config = dict(
    n_layer=11,
    d_model=448,
    n_experts=24,
    experts_per_token=2,
    d_expert=128,
    d_shared_expert=0,
    activation='geglu',
    moe_layers=[1, 2, 3, 4, 5, 6, 7, 8, 9, 10],
    router_score='softmax',
    normalize_top_k=False,
    routed_scale=3.46,
    balance_loss=0.00763,
    balance_bias=False,
    init_std_router=0.0126,
    lr_router=0.000286,
    vocab_size=8192,
    norm='rmsnorm',
    norm_eps=1e-05,
    tie_embeddings='early',
    optimizer='soap_variant',
    lr=0.00177,
    beta1=0.95,
    beta2=0.98,
    grad_clip=2.0,
    batch_tokens=[32768, 65536, 98304],
    seq_len=512,
    train_tokens=631500000,
    steps=9762,
    dataset='wikipedia_en',
)
Below are experts of layer 5 (counted from 0) of a mixture-of-experts language model. Rows are named router (the router's row for the expert), gate (a neuron's input weights, with its number), up (a neuron's input weights, with its number), down (a neuron's output weights, with its number) and show model dimensions 224-335. Each number is 128 + 32 x the weight over its row's rms, rounded and kept within 0 to 255. Numbers have three digits each.
Before each expert's rows: "gets" lists some tokens that make up at least twice as much of what it gets as of all text; "comes before" lists some tokens at least twice as common just after its tokens as in all text. This comes from a sample of Wikipedia text that the model never trained on. Tokens count by the router's weight.

# expert 9
gets: "ed", "d", "ing", " known", "ted", " used"
comes before: " to", " by", " in", " as", " on", "ed"
router:098180189098113113119164144131122114143082152101124143120145157133124160209101094105083109113167078121195139090104153174037174122106196128143082129114197121129058153121109115116155142085083156117127143162082105167137113176103172073148138135138099137099112154154160165079146216142043083186142162172142112102099112139112124101167079085146
gate0:089100211129146105120146112132135137106131086122193176137176138089129129158181110103095140063117133133150120128133140095081118103056127126117146214136115203102140155119120119118059127107139125152137162130125198097141132134122104108144170095099063110099129131029107122099150134130174133179148114150146128067068094108114141133130111184182
up0:140202098090134111122185106158159204155122115133166142134131138155093130137130148171111140184136211170155138133163149156161124165149167151140093155136176124151088137074154120148154168164094093133084158141085136197102147066125119110100133106145112102153132102151106122137202099036126109133130178139130133070145146115120123155147086159120
down0:161145106099121174122101120172178110073141157133079154126093095074158162126150122167128068121176156090199158137075129125075122149174102097147141141152107135133100104117094169176086192184103133103105132068086056161131222087128118099148116108135075114065161129164130107070064095124155142163115136177149192090157149138122139116191098109097
gate1:139120106111156100089094123079142154170085146116195143163149099101096148123100170114110068144134128120164123160129142192147179209116104168032128169118095139136109099063128122167126152150116123106108147089114167064107047102178089080151124181163120148111160125127130142150126172120074124135110056127134109123087044061147131147170133141148
up1:090119145157141079137061133142193118137129113084126121111144112100165087111119103100101166154128173205102127135096151092116146134113119128173150118102108123166158175103127101146045129126130107048120090183125168095101151139146175122116097132110155188141133080100101115092120151160108182143095130135144160105108115127126061154143193158151
down1:118132107127163139107121104112098107106096132105119151109121100155151110127178150067086152110163088114091149114117126098075114113175127133159153078119093116102156124160168135104096090119174101133119084171215112115154126130123102102179124130136140116111171147096081166058099156105206059059126157147107176155114135115085086112158173195206
gate2:174092111170103091101121088125121120101135167144092047104103167140140129178107173118143112103119086115115162157109088112104181144120114123134151097166115119115159093096076169133088164178137150123166091154149128076117127158131158126107133129134128129147183150186121187120157193115113152128137160150142183170112164116123134187094189127121
up2:136105130112098115136131076103120107135166121110036163115125123117139176076101143108130134160109150043098127164152146058150069123031084093135156159163111092111121118097126117172131136175165112140141156126150129126155112112124136102045147192128115134142119147105110101087091105070176146105100117104128116207158124087095154201127177168142
down2:180077073154169131124162201124141124116157124149168131157115141141089173083145120098161104141088151110142119197124072109125095116128155085131173174146135119118175108109142146137098178143058181121129129138110146074132144105163181156155114098134123133082189153100102112161102118192100167150139080125170181112114186029080099183159122114165
gate3:116144116127056126082161153164147123122114154214052173103137142095166126145159163150105139142113108063133139103139122114123139147131128208117183199171162095123118143129111107102086152121196123178092096112196137069155197130113117118088152157088146134073128120172087141142192130154169090143142096125125164136114128119120180164119179204097
up3:156054124123153115096155151092109101120126103103125072113127129131108159111118129059136156091134125118144170090109164121144152200091159178083165129150097078117133036060121100146076150093109156086150067107123161052102085138126126116096168140146164174110082094153099178154079126081097144176129154158194114116085050105074123159118093171119
down3:147123062139081131145123103143154124112117142108126162177149145119096104134133097169138197119132067095133098150132086148147053125148142092122095171112100119170129124132167099170123120156116112136136132151087142068108165102125093094049119170181191156088123129116120176166141089119150154097153123138166131112098153132155096160077084156111
gate4:116115141136151081104116143111147147137172114131133135120055123130107097143121094127131134134132085112105117107092055184063177136120125166112155052101112084169110120072120089119108132103111088197107169130136150106136117151116167122165073123114088124151121069116154112103081073129124150145070116090098079126119097156172205109175148130210
up4:083148041110150096146091085135148136093155143102124087099102124160152173162124206134155063066164147135125110141143129149121127130137195111084162139110163170095183121175150159106153110147141134120150154112153161128139131151106104145146152152086064155091110166136126132116068179117100180171126139096137120141115118172156177140134095032086
down4:074150089125160127094110151141122123122088119069162183180113108159116141119085159114152151170144140181142094160152179123099136084111084090133113150132077175130169111165064106179178138117125120103133149139129103111102142117141107139181134094084091080167097115109119152168133140089178126141078200135152092098149222109138186128124108146077
gate5:131182140112143079156098120121116133126151148158111123138151165167084108119100111137095159133115106145156094094127107126103083043114136177169220119086126222153123107119136127093113133117144104067103116128153146032178156089109158109154039115127143198131135112100123122091147164086083071097126194081170101147154152154143138183104096087152
up5:138157137115171093106181138138065113138093135143108164124127099166149136097107157087133078192109154086119051155126219160128131126162121124144152140191123190156128094150099123124077098173159109208095093124151109080136104094149089117114142162056150110109117145147131113155121075106155120075171103132100063093132194141178062116159159124106
down5:187235148088131135124101196136083122202167126123144154057146095124120072144164164097155127112130083122130145154103113120114124146125049165105091108137197132138130157106144106124127152082155149133138146140137102141137091165112134139108119161114117139120162218176093170166110127118118156152174105165111149096192124164085118151192096162118
gate6:109215106128137137153166106129130143122186201104116124182104199118161103202098183140091082116094131135121141142135101170118153115108101097190131103147112106080108200078128170083158178098203101110102124096121192126091127113194167102157100139139094095154059116200156109154120141159161086146134132167131146078124176138137137194134091109107
up6:141172116082213210073096123128154098100163182144137114166122059095091096075100160114061134130171178144129056106178193107077072114092136189168126086064098132143138105104102076104022143131108162139087173124126125122126135114127162167105087119140088139126123107146135112131167163087154147164129146067125129167092110139146075135121159110159
down6:136128166079117169130155152105088082144131175110131076124140133170152102139162111062100172154123146150131119104076084132111106135093130146155153165167131133184106154124145147130023117034123143097170172035120125122126204122107134135090135102105124143103110130094115118155128099154126131190146117147116101085111114090165138103137114033145
gate7:158160076112115130165064096149101117180075156083121127183201142161149157135115217099116112105070122109130201083143103097138083145161165136073125168138139062113111131126119146130173094151108153141133177139146136130124136161152178145108145124083097118121073130153141140140063148135109155117133200105144138097157124178117171061111096153142
up7:106206102130111176142190155187127141097106122174100133146114116137095133135145084130103154137053147113097097087208154119105108146142158123108154157112196162143077085093133124114133141123106067134104150105184125110101121145095082158130137170087122139123120055175109140064138083131087162094167080140118157083142130124152106109095074101153
down7:066149200120111130137124150140093076100117114095107120075114135142129130100136138110123172121174126125111184131108084092095122093169173124188149140107153150159171072097158111158158110119151135142147111101105081065164130141096093128147137087094110104155156095125153133144090170146078170056073111144147103132156140100149126121129102123119
gate8:152127155121085048127122173109114114103105139116094160160147135081131145164102153135110156105154095158059121101104147137116146090092133117114187059141151146064183139181118103107154058156108175135052177082094080123116150129106172132116145180142055192112110173121116117108049133157065158067096140088156108116101119195212075122097086118184
up8:173128070146116146132099113086124073159102109106126154187151154106113112121146114132120117123094155152160124122127177133186098112140134104146119116123121089149055184164142109151066199114165150164065045145181072120109153124109131121111073190101111178122148112122173177098120143168084134111096121125122099104151095127150144124126104136102
down8:118103171089114137103190092119081171142086127150139143164148128124114136099106057154205121113136140066140157133120145197058136152105145120110169108180112077173152132072051149132085185046132152146168149148147128158134132131135148117132134096134135121116077124135152116163142149163168104092138116164125159149100198170061085130162177160176
gate9:117127166140166140070134076145133137131066166070150113126089099159134154105114082109156107083122148137199120119167078144109113134210181108149110113100168105112066145112113100104247161069107140143135132125104175113164099077149148134129123054104106091115144162136117088104121192133133172185104124151153090126131202181123145082130127139163
up9:167121140139106087075171079121128107164122119095082162113169171117135146146129081135105082166098161145110161125117144124149071133101177092127144058155194153149174061151092125129076154112170136171126136145153151129141095134128099127178079126167158119145139111148110159167140150154130080097123099199114154124169147094136108163169144115121
down9:120054135122112124165117177119132118146068098112134163154160089065102079115119083138126117114085138103105102082120148103111056133149087150125072066098175162029142165108112142131107154124136093171161114151111165173113196119101147121148099112147109178107127127079149149183138129103149117121068089164161200097112136140120206108118091255140
gate10:136107152151183155164121127134080099111144143114140170110138155133105152109165110154092158053174135097089110164178238134182183124110087146154104136123165195179113217103107125113119134041137173144111140150127080180127092134119136125123082117138114114117088092060125133082189144114100138165096065123162141109082115129113149118126062167150
up10:130144137133164113098059121199066110129143167130078157120184155184154171159123122140128164116153129146159113147166215137141148108157149076142120141174076139148123126179154169149135169101138130193167078199159117134069118081152133101137120108106108100182177101162184126110122128076142131107106155124117108162124140147157146141189137106082
down10:127084174164141170097179124104142085084086081098150094128140156116083156124126142092138124076141134135115149110111123138165193152157090165154125149083170161102110108097124110089103160122174167179040105161109099120185133119152102111147171108145141201147125123107154115093163116118102157171104081116098109123084081138135138020148116120079
gate11:075097130120188152157097115124193141143117138146175121128137177126145156157137172146076145157206103112094069129118170078173151119124141127151087127121134135127156160143095113138145130152146180099136169088190100123118095113129106153062200153105097136083103151165153147082071162112132126114099086077152139089111112179129060156210093117175
up11:093082184095102141126185152127146129113113095126103094140133161120153136138115105073184159114138077152074110146109121169104127024165136152145099127142129126181186186123133083124154158169075072126131153135146056126136146167157139133142122065130124118143140137143152154116143134166123122122106117163137185129164111117120140101148175120150
down11:133108080163106143178117111108157118121104102186128139060145167064142086035195169128153099142159151050147123153122138195137158116120100112154180139121121151187111108128086101115159127098157108164102120119147170213123148160144167111103091159096133117146059123132129080234173123123150126166176134102177126131134116114121128153123111132111

# expert 10
gets: "ed", "ing", "d", " played", " made", " such"
comes before: " to", " in", " the", " as", " a", " by"
router:172104149102108073099121128071105108086078090139116131101147149115074174109093122128127161108221102101169163140105139112089158126138145137154132134134138117145063180172074131074133119124086146127155125164132066145149151169109191148113098141154133132145104119095156156106130178102086087182161168169125102100157115155144100154155143125142
gate0:134129154161134134110044092100136116110096165111138165151054125121175147115068175061128091060169105106153145107143138110183029091128121140144174120118160163124132163168115137165080075134074126122155141177179115134116082134149074131111125147118149127125085111124183152143119139143157144090140145172124147151106109126078075104153133120160
up0:156115125098143153151121083152131200098163110133085143132148146085121138132145141142155128169127109121110132191099106169126127145136160133135148093121138132130161095128136124128158095065106130115119084117064085119101107134079131186151158123099150090125141152152143096093128122134103105107167137105172101129105119139126149172132178145095
down0:074170131123128093125126118155085099088091089106161139067164127179117164092174188127065123118125170108129132133159182162173096178123134163183129147162144068124150116163087132154118179125030137151187084164170166159091099175178118091143190118117116057177166115125152179113140133110147135161134138125113108145139141140140137106186134120103
gate1:097213207104145087179153107135134076064091104160132149127122127179083138096083157147072170108095164128144139176179128128103117154142093071094098134134133166131169177116187142132125157143125110092112150138130136131157076146160095143128123145168120120132111134149149110196094115132098122100158111170102122162121106195138081186154078133087
up1:137120155130088148208100155122088130236157138130081174132109162132088204114152216120106138096132118164118095179115177149118131121111082157177126092075125112073188128125152099139082132096100186135154153105102111178140160175087100103123135139164144095094160096142085124119126143075057127099152108152114134118175127109174128155068161119159
down1:115126132155108152099160119100137117149133143119112122168159181109138169126096115090125108072143170148076096125136101148071200150151139126147112155126118213102079070140123134170121133123124201129138195094123122069104164148081139076163107101130124085085119124116116141164103142150100126073167122069102121180156110153134085109140113101145
gate2:118098095152081132104163136057153116132129113120160146173134113092137155117171155170108051105112118098145136187133128131167096206136176166162130056090219149126090181176102113103140067111126121122136107107078092095160151128147155068175122172199156109082145173112165174117124156187128119158107081154128084102149129148109162156123133132155
up2:099154144151109146085108154174146082129087136099118107100146176146159104114045111153086195106113149061116138123122164174075145084133137095161170147191099155121127059160115125113133146177080103104144183138173118167161075121134130098163128159187111133151141134100133129172103143153140164117156095155110157087168094163184170109178131184131
down2:139146169134125131144137133185180131120066097178200096122124124156111127181087054119115188156110162148121151100143145141134095097192113081182187156116178130045135143153120162133114113126129108109111119092154095140116120136150047060102158168131119158144139158161140121178115126098163100082116161114157175096152102075170142134159093148134
gate3:121145097109098160091106141123108123139100091193148075150134153124063113142106054125128126169119123154169149172123114129113074113133127109182080130165111147160064186116149094124147118109210062121135129196120115113152125102145116101078150135182101094102168111160168089106177130177177138151173143131130137161132145150165177135126180123112
up3:097111120158065162172179134175179149132156124110106049121154116112160136110153122037053093174094146097104111119173113176166110122164132181121177091031147101124132138132152147143102152140122098161082076131183149120111140068161150095195099163110093130153063139120113133140124099123117149119120072126178097172141117121137153183122137163141
down3:171105136083161131110150114102158193126111167138172112075094147112143167074117188137125142179177104136161074176115155090127130140072118149151095130155166120159163151096132160118132128115091048154132121161144123123136130138156152111130104117110093082156110190121070083161102065136077132106093123119142108080134168109125084140189175146168
gate4:117137109171112095114162105110064136141085099119183139140155106164107149155130168148138072120140175173106070158148089122085081135089057150056118116102102086095105136081132179102204084132070152176147120095162087191100142090149107126099165113122100153159111092080128117138089109118170143094099148134121146100163142137117167117112107121118
up4:116120168119141147135145194169175099093109166115142107153103161098159087127111115051113079046169191122082143112155090116095116173127096128118098121081072131180142091095091111112116121102118141076041142198113066215143106117114090092179102114081123103124105112138143182149114158140095090145081072149122184107081133118146237107133098168125
down4:131133213120179096161113079153128153174092081114134087129171144088134132178111140193141179128186092174151092142102119101151168148113123130117089144164075186126156090161152130137128136093188129086116115116122112150101161151147155169132152102137127071087109124156171082086130115130149135096093106132143095165144131054122135185173177127134
gate5:113055143134120114095152175135124113093129119183124147135112141071143139194120103167163140123095159122121140150069060114102109110146104112090180101143159085086143214145113139176160116210138052077173118116084131083156117164156168067149103052175178196095149136132166131171138166198160107098121136125146121134118160142124145093167143122096
up5:101172097119080134098157159148125156132113136108135073151084138156192157101098133131161131118159087129118171141114138150160136183102149084129207140100107112118071163086119076165173141123133115151119091202140131146189156123074126125109153141125093139091118098117096102118104142115124160096134126160088177088127090099124109113138145131153
down5:169113143135157124110181199088085167155138146134086125129132119103068128120122092098155116171124123109164142117143104135095059123061132190150142148138148130139167143154056147126131138142097106154092171134120105127234198153174138130118114127136111110164164142108094106132110150120132103185141163112105144154131154107091076088164099146172
gate6:168155160130070145145188098162120102095146112215167136159125132142152116131116116144087166072101110120181127142122095049111158165123184135134111094179128104142149082175103111126161123177140081114157098187191119131101115110147174138170087196171112167103066174133105142134170123118099087116189138126104157120115114112074065136092115161122
up6:132109126087068119146136093146118146139127139163089081120116139119169122130108097109114184163145122180130130133123105158124142126132182198110173090121175126218180118075135168065117112112130166064145147098096222096164118111125130107067049142108183119138134140159102134114105178108157123171176123144167089107119118143115119165170147122093
down6:127134127084106090149111121155085123135141163167153073130061112118166165169151108133170075132105085141131139187116135056154162142094161110145151175148143083157135077113168076143196093148167172170087118093073218108142117153106143205094059136152191153093147124101145116110080109161147125184125104131125163136144133063121106132112124176105
gate7:186159081131130191083096157075087119092141106158118115161089123134142124157147212136088156089136097124143216116123203121100134160102097185191156204161125175160163175133124116096076158179161085135183101092179105101070128118082092187139087214121119187093168175159122115111171101102100134141095144149058121163175077091138106103108137152132
up7:167138079153115153167140137090166151157144156140174133104072088152112136098129134082070140108068095108125142199103141160066104132122176106116075104116119152125150133151092153136162094124102135158109105141183197109122163117104122129158163146127104094166147128135148133094145142155107168091101117125100111170037132144119113200133119104124
down7:102169052121134123129138126112099099114105121093180130107127084109105106107169112120078150160114166161076134172150133157101087178096087094113116117156073116125184134107087174180130073155057096129097139148141100164131095115188110077092119171159074090121123086125115128115079155153142129123151124156130126149105131160123128163160159197116
gate8:136117074114131127122126121132104147159153203100096078124140110111098138114123155109128101125094145133056168118129162146118121179122115112096151111156133149118175164158117130159124120101114120184157113133108093113155120095138168148176075123149134108109141121082076167126120096122132156112130242145145161082129140147102108147083146148142
up8:040126167148134141091176057188059088167058165166107122090089111114170138077103164129101156135168156151137117127171134144110139160109101118105127094157130115138151136112134160132136125145119126161117180145136119157155117066069187152110105175124102121120073137098138146078083172168113203106149119171185125113105194085150146105142164075128
down8:119090140127137147097121168167090147180079128077076105135163017116146118146144102080099166120078112131129124131110127158146104110137156130101129117170158135130080086135135127119152122082123110146118147137198149156093135128157119109132142160172074122087141113117144132194074165220132085098103087135170078075136120144145157180123076070130
gate9:149114146128117150165170165129171125063144116143109048124158085116147170196185192139083105085086188095145141117153100141162087137186125116091169143110174106178133157162128086179129105108150181153129123116145128122176200126102132127138140210108092121168108157146177125149108159126097202115099165107101149133111145148160145188111062108107
up9:130199159109135139131095072105120123180110111151127063130129167148160084090101154141153112111101199182095064124089172121048139127130080093183127148151125140069087143173103108125118223136169129165097121121107091122126102096170120120126149156146175068150130131142082056089075138168106126106106143184140137129142095179134171083124131155119
down9:121117122148130124092099068147147139132168133110157145112073145081150089148099181108191094122136096094100090098156149089176095128101098160157082154098135095079176108131122196130061099088068149142056076152160105170140139098132152112173115099108061124078110114148070062120140132132140148168121138157125161165116165101111182115143150208165
gate10:101099114155092118109101115100141113140145088129166087172191116134142129068165134127187127128123090131109099087114158126097193124137166175106124134112083188103178131173094125184154157123148150135138165132192140088175185176135089131121130122174099137109121140105154114122144051132134098128105195114145115166147139120099126179146120108132
up10:144156140118135073114156083083166145137084095148114075121095109146153079134151145140180112204130141141129159104076155163091125108117158156186116103107142169122113149119157137160082142112097139123117099091202118101096132124097108150134122109163140096110172162146177168184172056116129135148139112134161141109110149130121147108119130124110
down10:139119193105092155109160156098165125151123116148050081066154096109156070080162107075110189120104148149080184116118111126103144090169085115136138140149129168160096147150122120080149130184195099133117090122190141203074170074078112145149114121125138150143094133160168132166127129103176174075158169168154125154145120099095155112134132152097
gate11:143168150106152157171158081162131076166118169141113155165133142144135086081157150121181092126128155087080101150101122109111136124152146064105105077100161097089129145194125190060155127142140169141071098136145161118083136171110152149121092125116070098154106124096066153134070118119161115167085084103163121126088118166101098115131127085133
up11:101143132115153090103122109114118105122147118140054111141100089139159219133101191082110115147143146093180095112157170085097081098109131128090148083137100170155128133110063084143131112069140121142145157175107207099118082100130081059108123117181140172138066124141093106126094148103098152100127134126167152048147154148141138171115160145113
down11:161076113150137149108092124117166161101145080134155163139142152104130136177127092175123141127099086102176098119161087186181141101118112123129186182125180112109122125146163117123110126120125159121103050156131100185127106150139149115097110138117157144133077139156222115089117158143191117164125149154133140221138102116138150125135069132169

# expert 23
gets: "=", "\n\n", " of", " to", " by", " with"
comes before: "=", " the", " a", "The", " his", " he"
router:138151157066168101137142090137132101144145134094157120154072108098139109071122173121082106150144155155151137110100201058134157131151105103091145093098118176101108162127110146166093166076116098116138124094155174124102175130161191119158130095163141140074140114159169130087130124136167128073098155146097113185123181092151157154102182149139
gate1:091113102160146103070131115181128160112116170131115097139088093103137152198144157155130177105133198111124140073155163139103084086165118151073133164167073109113170175110105142091099130132134100141114118075094135165148144108151163157089194165133159162119123174110127106157102137133125082166131090133108155134115107124146113186165119122101
up1:118156091082147111137124118175138141154139165113174117127142112174117139125123093168096090136129173118162072072163098041131143122133118090135101135128132130135090159201066133188161136123184126131102130124132114064113151187104105088151130158141108115148118070187143134133070121097123142176163176132131134101095142119108084169114087108194
down1:092139135165146110111118153132129136123153117152116167118099111142188155142125053057165144086210117177148127098129130141147175124158160094103138141172137115125128137129097151119160143151093192069144078139101162117112134130092165160081110077138154101083099152052068099122134195109104131172064116127185097092180119156132121120189142141169
gate2:105134165152091099109066106128106166175093121107101126149129122133150125150171115080118121160130065170161144181179095181088156145113103148142061083128128151136142121124120117104120071143093151134124140081104182052173116078118119113103143113194065150112160125181196160127108134078092105134153150173118138149110188129123154136139120160133
up2:146131111166151168135122117158096081063197129169129175161082180154187085148203119167108152096096067078116127100157056121119144106043156128182138141078158160130142116156126162141164163113116096123100096154108142122121146153102132154120110103133096131109183145177138102112212116125151120104164077149105073094119152072137122122127108122113
down2:132194111150138155114141113143144172132208140096114121137124132122103137163126125116097109087143138111085101173081137162109118131137125100061131122192109101156063151112162144135171067074114110176132148125109156098135105151113132135172086147099166181111080138167138073103124093139118162110122165143144076162180173093119114087161135136117
gate3:078099093136077154219141131186126159076110076053189132128134134133077124129144102130145118155116153167096102083140104099132123118139086212171124157032126126148099154106154114074115165112170148113084121141148124144109197122170165178147088165158159158149072136105114103151125159127209119083146111089168148113133153086109101103151097116124
up3:110150089089127113152158149164129176146074103124127111094170122141113170129127165108104176154159184160138140069085141157119137161144092139102121109137186117174090166131120101130116149187126148136110121112167126130128118150104106147088147067077095107106118100165135111091144128106185090106138075106157097096086129130079155131132152119149
down3:173103127144166100186091173139138126119097127165117101130126126131101101140128165144136191218123157068102057136083145113120139122129110090173149111163112113143098093122114096173125174146111203133085115120152167115100193067133089132190171197087078125136112159174093172168126143192115118099110133144091115157138204116115126082184120144107
gate4:149113084133214098177119102124132143120108106129144199132104162133190128092097120132132107131120069118093078100114128114121124140187160141169053076078126187143102121088102126206157117099144112148203156154127152140137150107087105107126122068082181143107140207024162117086151109160116099102098115125136091157177144174131126194122144180118
up4:126090139130150072072161164154077122154155081147143163116122153188117186120129149089095164125153113140073175140175114089143150147119148109128090116105135114132083093111130175097165071122106144116131092117143183210133134100095143115125151146152143126156172173159095069090152177137131064156159163127107139181121153137168101133136095114115
down4:162068165088107126133120134123127059103172147028137150121148085172123145135146125071141151162144132117105136118133140147155082163127131143126116168111114104135178052076152096125170163128119175144090161140131172105120137179114157121149120161128127136168127135083127152140103163140159095104089107134117133139105161155111124135132156104143
gate5:124118079131122135176130117123131134100110096111170108128096103162147107150137173125151138121134165155107082157088148069107128116135100080140146084133119127142118128146153146153124127072105126196166126151126098118125141083105203099136142114135140091095101132174119160000159122154119095122118156100126159104137139131130129123150154104150
up5:136089111157143107140107128169104108161121097109076139126114118081115126128095205063152094135126064148100106155120112164150146133143146183171124081127159120152111082182096115132096107166093120016104125130133128151099149044167141163174136159147202129178118108088143083106129134064146102148117157135139103120149112158070129160186156149126
down5:093102095065104155134097126167135214163159115118121122132094135162116153177097100150123109111066128109114108132134110112175113173131081101154143136194141116070147156154097123097112141135158181068093148098128137114168141106168122187144151143116074112098146162113160134103102112159153102157140149091141090063103151114181147139125101144107
gate6:149138121142120143072145197185194124126119125199164111117148141161134138137153146076136102099119128179139166129119200124146138102123053157104116091165159074103102101128156130113162126050116153084156174195133144118150184162115141135155160131099086112070161153170103143161120039131067167073120103066161122209093156128135166080135106123106
up6:163083173138127098103107136091071152116100147112127105111131154044128129124114131105142137104093085117155161099093161128133090120166145118150165066123121192178117088154094127128067189139173192079139155160122073068115087069130130134128125119185163094202108161142122199113083151134122115111132180125145104130203069151099093168158105116089
down6:113109091107091132062117096080155105135089121142082201136130107128120089113136088124139115102151185090128071099176108126104145123138116135150154165087100157153175150105139118071103048169117108133146131095107128144104129122082093058158101124152139147121103152112143173089106141139191070105081093162111157102134129140132109103103143163116
gate7:147119139172142108092155095109173159113216118106162162128097175143136095111127153129140149052100168053140099139074142073085106120127130095052105145141128100102123188111141138120094144126149142104137148091105114118147113109107115090121163084115115152114145095117089150121154134162094142102093136138119102127182058126125139124084158152120
up7:139099133091129080149159075170166090153168158147149098128149139142077136086155100105187221085113137148116130149089124116156146134178156170124121140137143155122131119149159151114079193174195127064083150170168147149095111136135118126112085106179185117122110107195188113104104076094131124128097057197159124100153165129125130167157130140141
down7:085126110202100158110070089163130164086111146107163103120131139141154131104080155069129178127073105081076134106131123152112097130204120091118159114111129135141177199098200090124123109128074150108118104131118146125155063108155110126161141151163166064079171133147128152124175131161116183077129159114083139123140136075165144057097164093116
gate8:164155116139083131149139116188157165155145151074123065094062162122116087100106130142155139169191229143108073141142138107146121137158107166098105108125132168133136120112132128171064121137153053159179102162104114135097135130109155097097115126153110189154142170087148105095102196117094179147171119095113132125084160140079123064141137129122
up8:125113177130118131105124158140159084124161090119177109078114071141080073123109149154157122116116146127168125164151156042060108178177160084098145136146093072065145065119132183078101121121170127079096106163152076113080125077106121043123040154080123095214084182100153101178099131102138123103123102101109151198119100171126106134104138151086
down8:138161159173137113140118168122132196150117161118164120056138110173138103139144121112103128192109143147078142094146122146154122065192106145153052126168163073127126133154060165107081008163097062127111092088115156157169131115112177067156125142059095110127160164129176055109128135122094119140116084137148106136096149074154151152126082105161
gate9:050135110130153130143121134162108113104079111166098108108121065161117123143122139131103117144113193138148066083105162190168119081174101060175185133138139172173164152141167116186107127119203079181120105144158212134135148136126142088143148166107078111127147116089141143127124119110158112145111070128080111126105113070177123141105143093113
up9:093140080084135080088069131169115117140142140139105177103131148198159095197071158127131140096144102130083087125128087085153131196154164050159157140113066119117111132086146155195107155159072125083078167154067142089121219123071129147126184119118155119119154103126066113117156098132151093185097178122161140102112186062102156102109109076087
down9:147092100119159150171149123118144135134108125147117127074106103154122156160088109206151087140062165114181127091111156164116145089150155067124225131171069162151097121137157127172101094171145171143138096175093165148177147115114096141071113110139061128071147184103163114178102165154138134176081159145155141172112107097093165191139085065108
gate10:182115164130138117142101105192154129177132146140097134138100119160096152166166211108160138141147173131153126174066162141104173195148092101231141146130116128202114137131106088188130165114123110152205155092132126142087141164143147175159157118138102174060185123170120139112157084097173118123183151141085123123159084102176162100151074121124
up10:184151074161151169141087118162176067135123143161115162099162095161070102112151121087112132108141148083089127140159191063127103136151110162135192139107123055127118102142128160151100083160106112075109118106120115128102139133078123161155128142128121172063109162070098109129178090093132168155144116086131122143136072140075149138171105115170
down10:163081151109129173131100121103120098105106135133119104125142094121111168157081133152129126115071090149117120115114126093132153137137148100073089135119120129125158146130108160147146189156138073123158132173123129122119133104160147163170140170136096164145095137140134100170145093121128160168078152122088086127073122063132171070166141123196
gate11:154099115099191066109152150198160130111162107163071135089116125096119081145100144086127162111127217128097118096094121162144172133133134146168103085135121138154201122151154041166098140170150138084101122171111151174113099123148126111154117139139170065126099121107112111064141166097139128112108119129098137133122134155131141150143126187148
up11:102072099127135123125148039127074107147124061134144068125125139115097073129138148160162137206105143173117135139132104122092116160100133169137134151137124121109080114123055146137150141137119139121161124112156175152133183125154131096131156131112147173157127229124157127064157161102123135141177098120097098151098153117126086086177087132140
down11:127111059125182086136143124140136119155136168109052096109159136128128119138143123076107089142075108144106142136117212092154172125185176054181131189134182168081175217127112137119173089161112139104121206133116129202145141127092126149179125125085122181141133084114165084144165147145153088115145107095125135145103126155117126164061115144179
gate12:079174123129103113152074083088136120141122134115136066109146086157097174131140122147092075117109162164135033066117195151198088160151118141151160147162128150160183144117125192162153131050103133124154154149145086153173134155117144111156156143166125090186071149113089153103086167108145128094129138149122142135124109097158154171124096127152
up12:135085120168140122151143143168140113121183148109146104143107169202092171148181172060127153121122180114191177109112163122131114132121147145085127172129200101085133108144131105124091135109150091145123144130106080120153103135092138164156157134101140107168125158168163137139146089162116132120159082122145079123166105075107134118109129084227
down12:107180107066129123174178074096165150094170153170132173152114124118108108160057130094075168106095152136144096072145151167109109160107115146140143158132110152108092165165098121169105143136079158148128110162107102105174116131139099107089155170201086178125100109125075130109131161157181145113130162158105128151150174136115029102102114147099